config.yaml
d_shared_expert: 0
routed_scale: 1.5
router_z_loss: 0.001
n_head: 5
vocab_size: 16384
positions: "rope"
doc_mask: false
train_tokens: 353000000
Below are experts of layer 2 (counted from 0) of a mixture-of-experts language model. Rows are named router (the router's row for the expert), up (a neuron's input weights, with its number) and show model dimensions 240-319. Each number is 128 + 24 x the weight over its row's rms, rounded and kept within 0 to 255. Numbers have three digits each.
Before each expert's rows: "comes after" lists some tokens at least twice as common just before its tokens as in all text. This comes from a sample of Wikipedia text that the model never trained on. Tokens count by the router's weight.

# expert 28
comes after: " |\n", ")", "0", "1", "2", "3"
router:149161109148116117169167134161168145100082106140122105122089153106152137145115152120107099129086179129121135082135167134115111155111104128100146120168136156153154101131151143122121102136068110162141135176151123149139193137111096126150129110
up5:153183110138117117158120113123168171086113118124166122155092155126144128122150167144126152133111126142098164103114164131124136150122161119146129128131142140119153106132148133119103139174142135132092127144160101149131135146078105169112160184
up6:159125117137125139122102122180099123088132128143110155166086117117114070128119138122109099131133177133062148112144098118145100133099156130113153095167114140120111071138165120094127140147118121153147119143143142149124096152073113157110072145
up7:150120151098149118120107124128102144159143120123122155168132126128152102093131142101102083103116130143133154150166069087119149134119171113142145161153121114138083142138124143133148070153126134113084104100140130111117098131103111129144121148
up8:133114155117149112098079142133135090147105103144128138171143152139081169094142134128121161145129099101135145156149149127132083102130089144117171174168168093149092132176116148124145135121109116163127119067113090135144110127104139120131109126
up9:115148132117110067134124114165080191147102132143128138101126159125127116149139192097154120157084144093106148124110123134110113160113161137107095162117099106144142109152142155131114140139135078078115118136136139138152154130070137168142141121
up10:142139159121158085158108157139092140110145117125138139154135136134163130126141123130096130094136099167135134131146109113117076142136157163094142149157144138150159151199133139091125155119117136118104111112147109115121119122109097110093104123
up11:173083124110173100142090148122111106119109126141115140143119120132101141095172095088151152106135073152135133104181137091149106100137110124105154175177130127117146116147144180163159101164136163078133145134118111120115077145109103147123118171
up12:134142161143105091142114137101160098116090108167112164167136171158152121129109152133124126109123126145149101091147134121164120147160108105157127097149131117132104140190113129131140173151135150149137100130136125124146113119100113120101187129
up13:172172119117084114132114135152112152135122127139136121130106160100089144137130124143144086122122168130071132098104159098157129107108153098145125149168135142164115140153147067130120136111133140122122151100139122138145117148132168161094113085
up14:152138156156086119131129133142120109094126135118108120116115144095151096152138135121121119175087149149103151086098148136121084160100133138117138116125142145182135093141155120089130107128116115157094133123102121138120131129090139164077121117
up15:141144166117134140114129143101133125126128118135146126125124102108109153132134152134117129123105112128089105112128147091136142134112094122142109148077128098152182144146134134088126137149134122140139179158104104130155122111138110117123125149
up16:113158129158082082120122152150130133129113114135120112160103120123097099129147139131109138140113122127079172106124151115166106119086119099108124133157132153157156112113124117125153102136102136168140121168096105147156167114085122125136128118
up17:128122127135074143169128164128130154108130144107139162131149125086122108122130095122079139118137095137124132129113113165176092121129113171125103123134094150140147125108139166128087081111122145118134121154120089128100144119149143120129121126
up18:161119121163105130122128124131119123121147068126120143186127122116135108105114151064116091111143140128130108115136150150118112130139106147085170116112121109116133138113148181106130106160136129134114120171160081152097099127105119127154125140
up19:153105110096128098094127096144088133152132101143118138160158100175151138138163107119108086122131177090174106147162126125133133113130144148119104109148095135125093105074096148147150136149129135127136175152137082113118117132102103138176129138
up20:174148103148115105124132176128107159118117131118129136105147148118060141076107093154110101134135117143122138118110162136137086122121117131085136124144130182147139106160143134096103090139117143155124081095115114088094143108148122129126119095
up21:145156093156099116123147135183119148105104149123132073113115135102152105129130131159087138167110127146089138110109137166118114139114126147126139112134132148141145102133135120107096113153100100166130164166132123136117155150082153158092117101
up22:155131100124119107153131143148125111124135143146145130110122148113117156148124118155142159144116141133139131095100167174121139145142120197120130118122114124142135116125114136123101084123146148158141098195117107113105137172121160137078151081
up23:112154122092097089132124140159146125141120134123111119117127191079104116179149131148151135162150122139084138097139109128146025124110134097131185095146140033098099121112118148138135141129142173129124152110148130121124150125145105122095101106
up24:119129160140142142171118134110146150105111169110139135109111125106106125117113107123138125148100125128131131080115151131183085125116109099119185117126142120157139153152159102129122082103147124119132129130140117101142117115162102127090131090
up25:134115099134141105138143161150149095148140108164118175151157149168158144131144102088115149117140129141124111173133165146148153107140115199109154152161109118157135110151103182140132100157121120133128091110140128125133150127165148132088111132
up26:138125082086100139167107127178128140087120125120146118147118128082137108154151146145099132137102149169103172114119162146119096103103126165128135131132164113139156097157135132143123113164111153167140108159119165151140147147099087186121108102
up27:176146119123131121175151120124117147113144161145090085123122102089121119135129116141126078156100154173092147165136143161126122149120135130127112162120143136124090107129149117100104108127106109204093143160103113151130137177090155099107118106
up28:133134120107141145184120170131145117137125197098124144121101111138109137132149135132106144165129136106126112166119106078066102164123094120123143119087114103102160135107116144127087093133117112151136080116149170118129174113115081134088124135
up29:156168126113089109179100117157132190115143103126135117126102133174116118132115115140163101123139148120110167108130093132137139112174158154137072101165111128137122123114132098137112101123101161135111145127114126118133071118134119135096069133
up30:142159161148140123157106138133159128150100135119157133134161158105120136084120126102089130144114112155130090117095141115169086159125124089136155093143158136131165127172144151127124113157140116138152138101119122117117140136148092107120123118
up31:153129144120113107145117128129139154107127167132088112103118098151142106128113138091118078150080149131140173109116122095135145111137117136120108143144137131151137059139142143146099149136102130175099142168110106156134133160139128141130151112
up32:156152141131113098152092098145132122161130133127125164113125162143124134124111139122161122149176132110113109128148145129135114091114136113138119139108089055120110162161125143113154094148148144085146095142152131114121159177083115135103086178
up33:148179165102116159082104130106099090148109094163115134118116135124178130156136130109132109097140086140121132128130137165122125151137125132100130142134150137171128160138127174145104107175134180113125143116128105152155073085104115158142137156
up34:130144125123124158117150087170074128104113176134118107091118138111167091124121153109145123175089165157096200119151148135120107152101149136122092115119118145152175131139160130117092111112102113132124116177119129134156119137123137155110124121
up35:185122079134136116137136118127126152098121191137096125108116145141120128120129101117159122145118165144098154095147141145127095110132125142169138092176123123147154129137109072130133119110093102129131080143130162108121111126109102082147115114
up36:090098097084151122137136148123116145127151124096132129135144150112118131133142151145103152156144096159121142183134182146110080131124152138148142099117081113157082149119106167136120106109145132092128073131119119111129158096119152152114097117
up37:165150142169144141156157158143128158127114157115145079135111148103087137146133101166125102151105124147112108087136157164159121129122136161131179099144100115113109120102129099100139060118148123168134126160110143125098129141139125086135131123
up38:101135133142120130160132136117168154161101102082188171090132108110110111117113108100121124109126122115135120091106124117175116144172095177129141115166117189130180138126166157136114128139142147189135177151129086111168119150166135134113095128
up39:142137130135084143129114119133137201134135091138169098111139137095139116110138137137122109119123142129134152100131138091133121163114125098154101118121135106116170124138092141155129112144090151144089162141135102146142111141146128130116105085
up40:107130141150115114188143151132137142100136160101138098112145155115100117089145115115124115158148147115092146063106140134092135111129156110117144117123123148140092139088134064111130128141157142153164137134122119111112105181145141105068160085
up41:126148126098117138156146127145117171140129139127134136114119164127118150134112102164098078120114165145125154082126174144159112135120151079089152097128150105117120117160134130135127172150118170108122124137130110139122176146088116105120081112
up42:149152085132055119165146141149116132104134109131139066098099124079130106132142135154097144148097137132100154107107166147114122135100118141104148144153141126117144116128108143102106093140113121174100133155117076117128143160094172165148097099
up43:159173105124103131133124153148113131112106155107119118128092106103136101155152133166125147152073144180100172141093165128112138151114126110100131121120157158127151143164159123141105139165103114110110123155103134125118150130116124162130122104
up44:143128166123110078115077097120122151130177079138110136150142123159131138121110150152145085144160126085132111143160136135112154144122154138143075163149074149118081109098133174112111113131118151119120136141155129195122137118076131179182116133
up45:114136112134131074114094128145126105107089131147094121124139154172113153101150143102139124092088139109123119103141168134130141105164137100128138111172159126129123070134146168143110140152114140153113114086117160170112141110079126147098137167
up46:165137102152093143143152111136089154084087124132102122103143127141169101146180146119138124138111153110122130110134139155100114133115122131114120129126152149134098076126111115119145143128095128140128145154143113186099092127094101146134123119
up47:138132123142079123119150088117099125123142060153103166147135184139099131111104119057108103104128099126123114092161175133133108115162132138133146113126158118148140103134155147125112164133137105151161122090127146149150132125100138130127147141
up48:133150135178123120125119167125079159125105116135117134175091120123116092098121157124099141137170151160094185093078110136153149118084131125118137101171136157128119115127176149092125143130123119159109144120129122147123143145111116122155145116
up49:139119148140108136167173126140098215107134158117143091102143121100089137112158147137121119081117155083093076069156125147140140131146161107130126154125110111117114138092145111158108114149130127172101147133141151103133122145148134081092100130
up50:176131151152127125157119118123112158114142112123110112215133119152131085159155157178088080161147143113123122130113125122101094113102148100141124155123127111109129098128169138100092117165114142091099110108152132155143135108104110148144053137
up51:177119149179112137117118154109151153072121106106110104157112158111096122075141118167169100154131149137086166095144131146142167123104146129126109143134073117144125107107121129110115116110064111162142157131132086125147123147144130145117134122
up52:167148117128168118149120171127120140141097119128180171163124125142114116116117141066098124121129071115136090108098127145142102138119108146129157103161134145143131133158179148117138108128157142120134128165127168120067127118144121119117174117
up53:093129157103102128122141112131148159119113098123154129123134112131125141134136142116111112123126154092123090125117157155096156169146135098153108145115111110132122125093173156109149123141148146099119130156131123139156062115091111129152108111
up54:127138148136116150175130120142169146128122120132153120142115134099143122133152162183174146170126145148117106159137133142079129119135144126153104135073111087113144118163136155105087129123145120124136179151133127132135165117081113128140103168
up55:167113158112123114074108155123136055142118103147131153182156133151136133155141134126106157135125111114114078145130141139133116124097101167112143174144136147134110158146110132094113106136148102090114081140113153114113102132099162129123133146
up56:141132141158123130161105153140095146119146166067112132160126134092114132093140118145146101131151154115107120073127141144182113134136110121099154122103095126177093120069129121135147095093137087169120120154170148111155167098144107133098121073
up57:115133142110120139130115180124126065131143153118110142119137119113099127098120094138127130158143144166135158132118125119130093099108103133126162140128122139080081113142119136144100108126101111128070052091159158118118137141138072125115176133
up58:149110154097165112126143119105115130079143067111151132154103093140147088096166157114117121177141140132177145177157130154111094124136150155140123142120117123126096142100114144142098137145089114124135089168142112130157132116111085125156118142

# expert 27
comes after: " ", "20", "19", " (", "–", "18"
router:145159137132090133161144156166165171086101149121126133117099159118150094156121134140121114150075178117098142117163178154108126161119125144111124122148131137115142123162153096090112109146068120157128123147115127126140186149115122113121144093
up1:137150160108147104101171123183123135086159132132060135144134126139097097122110147122105116165110110148125124082111149141123142090163132180140143114166144125134126119116144095080142131106104119136113128115092098177118116124100136158112156099
up2:128145117140131110148123167095189148132144109134095129175134154127106153152130136112106136125144124117130125155111117104135092116152115142115154090163121120120138136133124127126166130125130142106159082100167131158173147115135140118090114127
up3:119120128133162096121149134149113107163120080127145109161113111104106153110120110116126110117095133144133145109146154127103104161169092105117126118124153116123107165164144150106107129151129120137084119143144139124139135076077119140074154150
up4:133092132106126160106134118141108163121108136122160154091128140132106107107069139157096141109099106130089137147160135145129115179135117109110120104151125123125140124131140120134148123164119120122097136163125126122105111163098136119128186139
up5:091125112117094140092132131144142116146120132136148150149150111120176096154102092121107120141151167128130139136144180141109136142135124166115117141118092114139126128146155135097114113145168135110139068165145144124155084146095131072152136111
up6:119139143127160069124097156100089102112128122138124116123097144098136132119145095120123162148101122135139143144104131138154080199122153163168122148129113128101087103121133144115142168135072153093123094158155081123142105091115122125144123148
up7:102123128141114122116113137103136137131154133166092143147116147132122144097109158112133125174129171109107143116149143101100144134100110154106094148130136135136129091129100094102128151153145109155105099154075135119147105137123147099150157100
up8:111121146162115088173154125117121144115112128101126104160134140141114121113121122095170096152107143116114117177107115126159118171119117110160111123119153078121163125137116118121145125180135146124149108150106128161168162133142139134130107135
up9:132126105132171128094098109104142128164099106111112131143160121124097085111158100116141126105130151152133133112112129130089130153168129135117146114156132115107111143127166105150116167176133181164129142140111154130144094082098139129138140128
up10:137160133132134139150136114123134133117119132139126153141153156097158160131117080165109139146157155099124143141133134114075120092125149118118128103127129146101136113140153112151138153148100116155112170103164090118090130150108119097080111155
up11:150134103135144133163138134167168145120153172138167098123128099181120095119169118075105114153118123144125125108117065116147159137177140089130095129113135115109127174128115127149131089128123116105126096073108142138156113123129136095110115181
up12:174148105148166151117107151155118132137166099101074094122109164159135110092122109083157091141154115151144113128105080142140132112142143120145104134123149117130132132129113165148083128124145108162124163088130131170129145165128123111150107152
up13:153141192145103131164113112108123143114109130127105165161131125085124116114133122085124147138121148112143133102121143104083140138117155153144127086114108119139111150146162101160153143117145127130085114115109089141148117163119130137176099088
up14:170135149141121126129103159099104158114163135119124153153092097142121151093103139139151114150118152134098112130159126127089157127104163149136121190126136142152127104105119132069154160102123142104134124137122116134081121148144109131103133133
up15:085115125102094137150122131145122125133107121111105118108164136104147108136092143127123148114110130126117122145185153126129127213113119117149097100115112150139098152137146153105139127136115152084123117146076148120152099174082136140177147137
up16:132133162136114124151139137081125173128126117134129107130138158131116180112112121107136090126130127077120119175152140194111140110195143146140113134167075145116135105133140171198139147120117136174113135158158131137106141103131176090123192110
up17:180124138146109083172122160092104106110115133105140103118107145125129118114129102158153160129095129121140152120156138133100111139089171139132068128100136132115110104111138173081164148161080182101167115113168128107117116157117166167076101118
up18:106145132131124160103102131146102147153148130111129134130055166132113083139126149124131083137127125063139127071176172184099157137147111168137124141104130112133147175109108146166150136122133151138130131133099169106114109112115119089133177089
up19:116160130108101117108108104132129164121170088138108138152165105140156162142127177128121112085109126146117136103163135130096101100135100135133136146122131138102157149094109151136169168131112153160105168148079113108182146134124113133182117093
up20:147146143167085122128116138163131140122107148101149116124148092103148073170109127111084143111147113125161182167124093108091109152105114162094110120131093102133142152128146142144142113157108171151115122119120142161151155098109109098113158092
up21:133085158114138125084088133161133131134136121139095122146106158130148121123103085120110148140140179163135139148172115131083116145159163128135135139185133104154103160157121117131164110077128155155137144093131124122138131139133141118142149123
up22:130142141120068133123139169132122100148129134150119156136088140115143094145132114109111134145151149124117144129138163157073120170134077145129094137102108131121113143150077108117114090109129152098118104157099126176158154126087090129120099100
up23:130133124148099129157118127132134146168116174096121161118090127129099109158114097084130114090119117117170118154181116115139157127111134111150121158122141137120153146141121184099083114128135176093105147134121157127093154077154149065128155137
up24:101117142135111140143128146083124125130134090129165133145155145161169115095125166107111112178145139103089123112135095145137099156159101102117120119091125132111139098118139153167179123123098156153142124106161100192122165160140124141148134139
up25:147098131119076163122135116079121156131100122131148189142121106136077099133111151155128132160067131110118142106187164141137134110131155101150133164107076131123143180096103133129148147132138180106136134078189145142092099105136099107119124155
up26:120127142129100150137163138128070114125118121108088101151106146138113084106116103129124096146128149109164118114149122160096144139154156108115134111155094099114123110161105158146154163156059141130057139096110132097144128166144138141159124206
up27:115108129124116054119166109180106179139102153139135130143157132121101151112112108082138120127101165110133138140125149113114168166137157128141112158125086122125113110097113159149109186121132117141148119136118143174107162174127119118128082140
up28:147092125151116133128143178097093131105098141130153128180101170126129129116135128123143125156125150099115166105162154156131157108109147119167112124142141102146143140171093101118122083103114140114132158101128167131097159114123115092116094132
up29:131086143122120138138116116109126140090122136142080141123087190131104114156095138137138140130106126145127113089148115125115124165105110148138107104128151116138123085114140113073166136133098144158084148147074115131136123111099155173150131142
up30:137104110134104087134106116171125126117127153133136138117125139162139125112122131152135102151088085116147142097122124158137143135103153153123120115099121128102158084127111147157112109118111170117147077107155123107130125117140099107116100160
up31:109156123095129109106121095127126155125103101100144094134119155199118108122133118117129156104144173143125164135084149142165144160141162092139146099126142097143126137122128108106130150141122153110138140124164064132108138142119139173117151115
up32:113165109107114149126127143133104155147124118078161120129121143122115107116138108123103146136180120107105094128136124148099132116116129115124103091153112156139162162143132133112133107100094167111118176107140143126066150103124143096099135116
up33:146132101107127133111112178133121146144155114120106138176117170161149076079066120165149127121126146151127133147118130149105152100119121145114093142119142155171138133113087132144120108134141125103169148140058111106144162176130150060144167105
up34:078159116128133139142166112138152125108121133129105177157077091108110134085076087139070108119148158124138146122173143151128146139164124140148147124142114132111134171131130144180126087097095126148065144128123115159102068088096119095122129166
up35:064162153113130171139107138127146119140135126135112158127145123136097151129127139162113154138117126195110162093102176100065130130146115127169119102156142153136108154124155108103101089163124161144132159119109154127132168118131149139120146121
up36:099112172151114141101161098130141116110125128112137108162112135150177099137136127083127120144103150093152131129148139142155160075103110139145081106110133098106133182154108132114170071108083145120130101136083098109118120146170129131134100109
up37:104112136118136137128110118139126137106133091134152091115118169136119136087143159125081079128125145131151112161141094171105163150140161128139130118143111134142165090112153165119141104156115159150151121160117068145082137089100135142149124104
up38:164143161130126096128154105071143108086107122142099180101112116128126180134088153111134111126148107129119123116111126135110139108188136115137107129117106137113083120142103121106110126161122129162139110188130133149142127141124141102157149109
up39:122108142138156131161095143146137126113136098129100123107151111132133100112152101113136128100114134145131074111202169116154112113116132131147072083149143088144115194129170116075148103136166160148147117099118145126129147095109166144103180145
up40:149150101094120131126153129166123106136113152084086155117098140146128134153151129115135134143151095126131131131148120107111130153149138116175128102119142127081147108150139107094112124140116139121075148100120097141112129132125117095068111146
up41:101143145110131136145136151122166111137116141147127141129122097116152091156108125095115134117137171120129140127121177152073130167147107152111103130116096149119120171138115129064119110172143135089126073146124124143137140154130104126124129086
up42:124086085120100153187104187110177101149162114100141130155099150129120139147114140126129144153153142098143150142130119165133149130130133123114108115110130132107129096108110130081156078080150139152128116103114146129132152082123122091112125146
up43:141137124110125130138108119102140153099106104084146135140136147118165127131129079122092135103110119100122147141103099094133139090149141106126142129117125127118135092133141129089137153132104125168130149141142099153141079152138111129104145115
up44:161096104105124147138111155123157108080135126135121142108156113144106163154126099107130124106137163145185125133096129109142129093153133135108142131102171116104132091139118076090106102113131144120102113152176140149113137110135155098086108125
up45:128105135126069123096126100087132110104092147139142118083135124112114065175141166122121151127145105131145143100173131145122109126146138104154138107098121101131117123152143170117159108146142166112130138115139115139101095116132124102114131130
up46:085177144112131113151092124102141173148145145141095160147092118108094120091101132129134161131129164125097084148151151126121136089125149128122089140147133151119146131148129115130142119088156137149150145122103124170111137132142128084119120135
up47:125149120122127109104149122128167105138101157114127158150086136163110118155142115156142149133111165125136167122134137151089099142146142104130080151094095111094117116119134145094137125169088159128170149166114113110147080117144138088133137151
up48:127154182133115107176122145099090127124098161120102154155136186127181148152127099148147131105126162083136119134128111129093111090135145116092101136118125137128130123149129107084164153144102159140101133148107115131116132156097139157136099148
up49:125089106122111137099083137078175093115112131139168145104115127160112137100121137152115147120126118155112169140155153082116119139144099114111122148108141118136112182152123140157136168127113148135120140147116139093081139114122144111135190102
up50:153110109112157106148127128108137161118097079112114143131149152147119101135137156169113145154122126164128143150102132132127122219119125129159111111098150152104112149122121161172149187155142132156123093096162123155142170121186137145096109129
up51:154163138151134121113096130129125110115114118131167188108123153119103096100156147132120122135068134138142167158097129125136142147139116138163121085148118104177121173148126082123133135170136142130089104122097073127108094142111111124123132139
up52:131153127121077197183117119126109095139139166144117131130126142133131137137113099086140153121163117143135112140133104161066163112150166147151137134159112126124132101101161179150108131090115160143137146127119085120132106158147122104136136119
up53:163132127143135114165139108146109166120090126139091115124149119121131110127092103125130117102126146070101167126124160175151165156129175130147123117148108134095100106171119134128123157115120125126120151124145130152120127153129129116123158140
up54:143161138120144124150076123107121173097119102107102118155119172142155110095064100185160095105140155093141129139131134128123088125130135122084108144156132153091125140092111141128146152145135163146130102094137092138123119136158145144138113146

# expert 6
comes after: " |\n", " was", " and", " to", " he", " is"
router:125142131160097149128158131189159150107111100148117099121104155082157133134144149129131113129073141150116167104118161147130091172132121125134160107130170135136159130149151149110078099153102098135128113148102083146131142159121118140118116072
up1:152139157108135112148123149119152131141167108162095147097120142097153121122146115107163134162128087156147146126133112115145110122116121134062101116156169132117109119160107121128107136157134170091088134144117114132140130147145166145082136133
up2:121147165110103089121175129091110106155146120187092134164172118139083141169129116133168096130138139109124128185132113118097130090132125146112120098111125141097130103107073103133135132119113135115125093107140145163064078117123149140076145131
up3:149141141105160163142126093137134131135122093094172137101127135102123127106139124126157122091114195100104101049136131143114110149141176111189077167125074123179138114135117129132110156132132122153095132130101156161144122145148167112156120111
up4:113126126117117102090083148173156122132157123153122145128091151111139133115096133131169142128105125181123114144092120092152113134088117133084140096127168151146140133145151142133134128143169113095103135146125119107150148130122143110105147144
up5:155110122100132119120107112131125114138141097115105072099084139097128125128127105102131133120126100155153152139099128100156058135144106094134145137107155119142132142140150130145112136176137176076099136123125097140157153152125142117112122139
up6:111124144126156135149106160100112108128160101116152149140061126132123124093101140135133130078115104182151149097120125141139107163105080126083119091149173147111130151126147120142119139170109113094141137133114074108131130126103142137121186102
up7:102112145120145131147115132116070119174101096170114139103101122139110123118111119129111097111152120119116115142103117117137129131094123109134151123105142141173125141105077131133129150153165157157127095118095108179085129122139175113117136142
up8:152108154154124146127127136138103067135108119095161129094089171126142088126116115118143114158127113157116136084123080119129113145122108097171135123133191151155149112088127188117135114164121145131125149113077111154125135154125164156166085105
up9:131141132127094172121169150153129141129113115132098085105112173135132091154147172146095125122086137093122158128109139150075122128089144129126152082133129080107116140182109118143168106114089166146124146153121106129105106124110108173125109085
up10:113091117169120123166124173146151160128169184095109140151123115117100121088119125144145129154161139124142125155143100148077133137126154123124080103101138115153106097085075135108122110088167131136139142091113172119157104137114109142102100115
up11:111125137127114135116121133094169094139158140144150115088125149139136082128129180141095138119084125138139110139148117161129115155107130108127144141118139099130102099163159136141105144121136141142147112127139126132087129132158134119135118084
up12:121128124123112126106119134120179107147168096157112129112123134125144125147108138097124120114082140189138134173108108153168092146141133105127158116127150159104139169200191142111126111158148165122128118159109117150089156133122131128102126098
up13:100131136119105111163103160141125112163133139129102101151115174115148135145075100127095137121116105083104120154123146142154071101105098136106110110142103149142132186154151123149166078112155104154133159122104120119145116148133107117150163131
up14:154126127135111131130135102099160121136116136142139131113103130142114131142129142108094142138099123137168133095149119135111115170114163063146109136108128121137109124154143115183151145113145164121152122148147136151130142145157140093167126078
up15:115115146094191130076135115119159091078100107126138163129143168163072188101121140104109139102126114129122141058153154100131144096149154142162175147125146114158105090093166161116134132168131132130098152126137111113071132143105110109157133094
up16:107135121162148176159162106121190145147111133132083152109092157147129134141114134107052128122112151111106149123138122121119122171125127078151152095142111108134130136182149100142112115169104123160147133158083083134126119104164099172148100098
up17:112108107125122112126142129137151097128133126130116087139119117167122152147168153165097103130131159111129139145144151134126114136090113125103111090117111121111110166133098110129076118168141150141152128157109081113116153158120113129148100087
up18:127155141110125123103128117103108109127134093143125131130100156134115121124113135114097116119117135143133107116129142089101119134107109137164134083099175137155123133168154110123136132167115105149138108128093131128091142160093161127159112109
up19:115152119135113122098158162133156131134135128124095120129160144138155116186102102153102150121115162114133159120146156118146098107152171145070130154137125099114122125145091126110160124126106158110083132103111087164156099155141106141101069127
up20:124143145148142141211106162163111119127101180103094132148145122106147128148092063155156127146150113130155141105127108126146142126123133154134140118118148163136108087076151131148102114092103116129088118110090110134155095117147099117112144107
up21:116126122124175137129098120145138158134130127120136129099120129146129146126128116104135139115142130125123143134162118108161111164113124139124110112138138115110132144201125134140085198114119130156129169112142095117072149127154105101108131157
up22:149121136127149097144118151073124088110137104159087153131087133137097109140100099138157079146111103114122147125171107100106107114114164104125116112128138133141109118099092133104162137136120162132147113119147121157087141115135123139116097090
up23:089117149148131120089095095130110135103139113119149120105101110153117151147128142131133086115152144102112169142138112102153130148138134147151131106119126130113142162105085128113160143134144142170098165114091100152153098151160104113141152151
up24:128100165146139123185151164110116147170114137133096147130144105152161132178126143123163110110159126115137130157194139162172091128144156159126144104110138120106089146127098092098139116092112141155125146137119124147125148126076128118150178122
up25:148121139152105128120160194142121094173094158097129130140147167128136107167160180154118155105085143173118183122115126107151082146108148093133131109107146124110098151142127115117097101118144140097091136133131124087139124147150115103119154127
up26:126143141128121136139120131149145111137110091123132172098063120131133116104102098154146135097121158176122122115103147099140107093115113120135100134145157165161143179115153132109129140150172154125118073131110079140103128161127162079061123108
up27:135104149120150080158112083167108141122151116129121092150107090142133106154138150141143097133089160121125131143136140112114160122116125106161114116091141111144124110131113136116118126173124123112116142123091057153128170186114129106128129119
up28:117111148117110101100124115156124110089148079140124144127103137077129103117157136087124139108124108135116128121114107154118149145104115101114118087081170140141172117094159144154141130186087121109141078123141124135154148149135167139113190087
up29:172154123108174155112120175104154108115127101125117120153070145119111177121103123129163146104148096150123149114168134133167111093146148160119129115152129133143102123151077108143131140158102140138089126141131140166100122145113154155113137114
up30:090128134133139074154160126149130152139111125122114169173146067137133187100174125111144128127134125168131115126150164143109142135128125156134106137099104130153114121099136146092092124101105114114093094124136129108105141153157116095112135090
up31:123119134107120125204138132095140124135169130160127134115135144133155167135137142141082143128099114154119139145133113168136106141145149124103145117119158119104147141181144155141115150132098169161135109155148078138123141116155097146107116083
up32:128114144123135129113162109137120117132135145143131105097179133118091126126150091102137119151137112102134120115128117172106192113108130135176153106103113137127125095112141195120087149070129141093138118101122142156108141138132110113155115145
up33:133115127118108099082142154152148103118135093118138135118122094136140127084173154138099159161108121098134161150131146177130127159150186111134121133097153113123147120166143162138087113136105115146098119114117100133097143116114151140136091085
up34:156154157099106137070150153129105165127155125158112139154137143126124106167140158126108110129124149074118139142103125138124101151187104122118100109140084119104135081150131117164127160156118124130098132127126137160169139129094156123120118114
up35:095140125144133133159160163130100125128120097139123119137113115122124092183104162118088094096089138172143139093105113170138096109109106115125171103148114098111112159154176162094111103147170151109123130148172142152124135145112142138125107111
up36:119169122114139114131087142120123107153100095132127163150151088114129143144129125126128140093171119125167107125142151120128141062156113071117143101136121136127134137128158179123122115160154124158084163131176070097129115139086141091134090119
up37:113139106144145150124125157155146116134152109164137123127103140120147100158127158106093113141132094113149119127090151120123111090144135128117094103165119136127127155135138140132103115122201141114121168109124103155134148112122167120104100098
up38:095109128172133141163129119136144142145136125142135095104109127166135129150133170106099146153134139089124168085126124131100136166138148116133107104129111125121130140161155154061091150123135147158125123112104130118114128125144115149099129118
up39:119128134106168130147138184134102129148139088102099182159125156122117144143114085123122127089132138117137109147158114125121134048139114150115117141099145123123152111152143114099101152141139087115112151101135152126102145107130147148106117109
up40:135102127183136120161147145098131140141117175136117118120110149111121094170146163140160125140125116150138135181148141164145103158114126102147128078127088104115107135127120141106141089111109195103150119157095176135083102145157113127116108100
up41:082100103161127147173111114137132088125087132117135092110145131130120112165170108133125123164113184089106145111087158186112134146138160137168128131117114128110128140141103132128119138096098131168122169148105119128066102133122162137107094085
up42:123118163101141099166138146089131143132118138113133145191143162154121154108095066144120162115097181120124160161149101143144153151135114144105107126136135120098149198167147128123086138140084114129131103108123111087121110131170121136103184134
up43:094126127108118147147156145109089166084136116153117081124141120128146115161163110106108116134132161136120144160139109163106123152176113132127092110105099125145107135134105128153121128105143171119110108116100169125132107156144179129125166096
up44:138102095142154123130110132163100128137147114117105129126090128146139078188091145142128141142116142107096121124074120155131118115101139115119127129087118142138130135162160183106107132059191123096099128115108102153130168115126148103134091111
up45:092114159179136138136160126149083138132159093121129095136159148141156117141124117118116121109125119120116137136121177164095122155138142135114116050127123133152136174090089103114109122167148133145122133101098119121174163116116104118117123137
up46:057124154112122130141121121100128165127104118127097137144115089172109129119075115176112092114132175120127156104131108099165110144139102140127111168102119127132137074069109120103112127111141134148112115178125169136134071143132100146103161163
up47:117101142137145149137146101124130136135109115117171115153134159128110195151173098090105150142139185126120147137103114122094135127146113137139159122092093116119119150127149103144160131129115145113103141147089090137132106154104114068177087141
up48:089158141100158139146108155145136086166142132150105129131113174133128107144094151148110121116150089123117132102082106135139108141117098154156146090126153158144121125104138169133139125122131118126121130148100083130120111152116151147184116155
up49:101150139146104149116159059131135152114131110092149126088143120174160130135183124126119109165151164118150116141148195133120133156162162140133142155080119134133136170115109112129121112101131160116159136137120123117156113126136119123167103143
up50:136104147127142065108117119125161103096158106129126121130117159106158100153127173080130121135104100175120100091113106127114107109139134131131136073097182114133131144170187174180122132146112105094087097159116152166132142125120124118137158132
up51:127106127151122174108140126177140143115140082134154078145144138161154113152140134134136134094087133148165133129152107139136145111102153125149138160110136103144144109084108140120115143145115124131146151119089127126131141142117129131120128148
up52:138086144125136110161131115114133162101192095145099127122099094143137114095129133151118116126114169104126143160132158154101090171136199100100087081144123121147114127157120127087134156167147125131106134127105091145160103129123148165079136137
up53:086143124168167125152178102117116159131132118071157132109159149127101127124070093121132077133161128119131132141093102099112096088131123141149144131117101126163173133116100138090174106155153136103098158148111106135126086119124119102120098140
up54:129125108125114146092112090138153164128130095138122166129143136114121137097124168110098095081116164102153075118177122166123140084151102158153109137134062126143130168141152139110130143124115151147113138119154134114098144132130130118191115092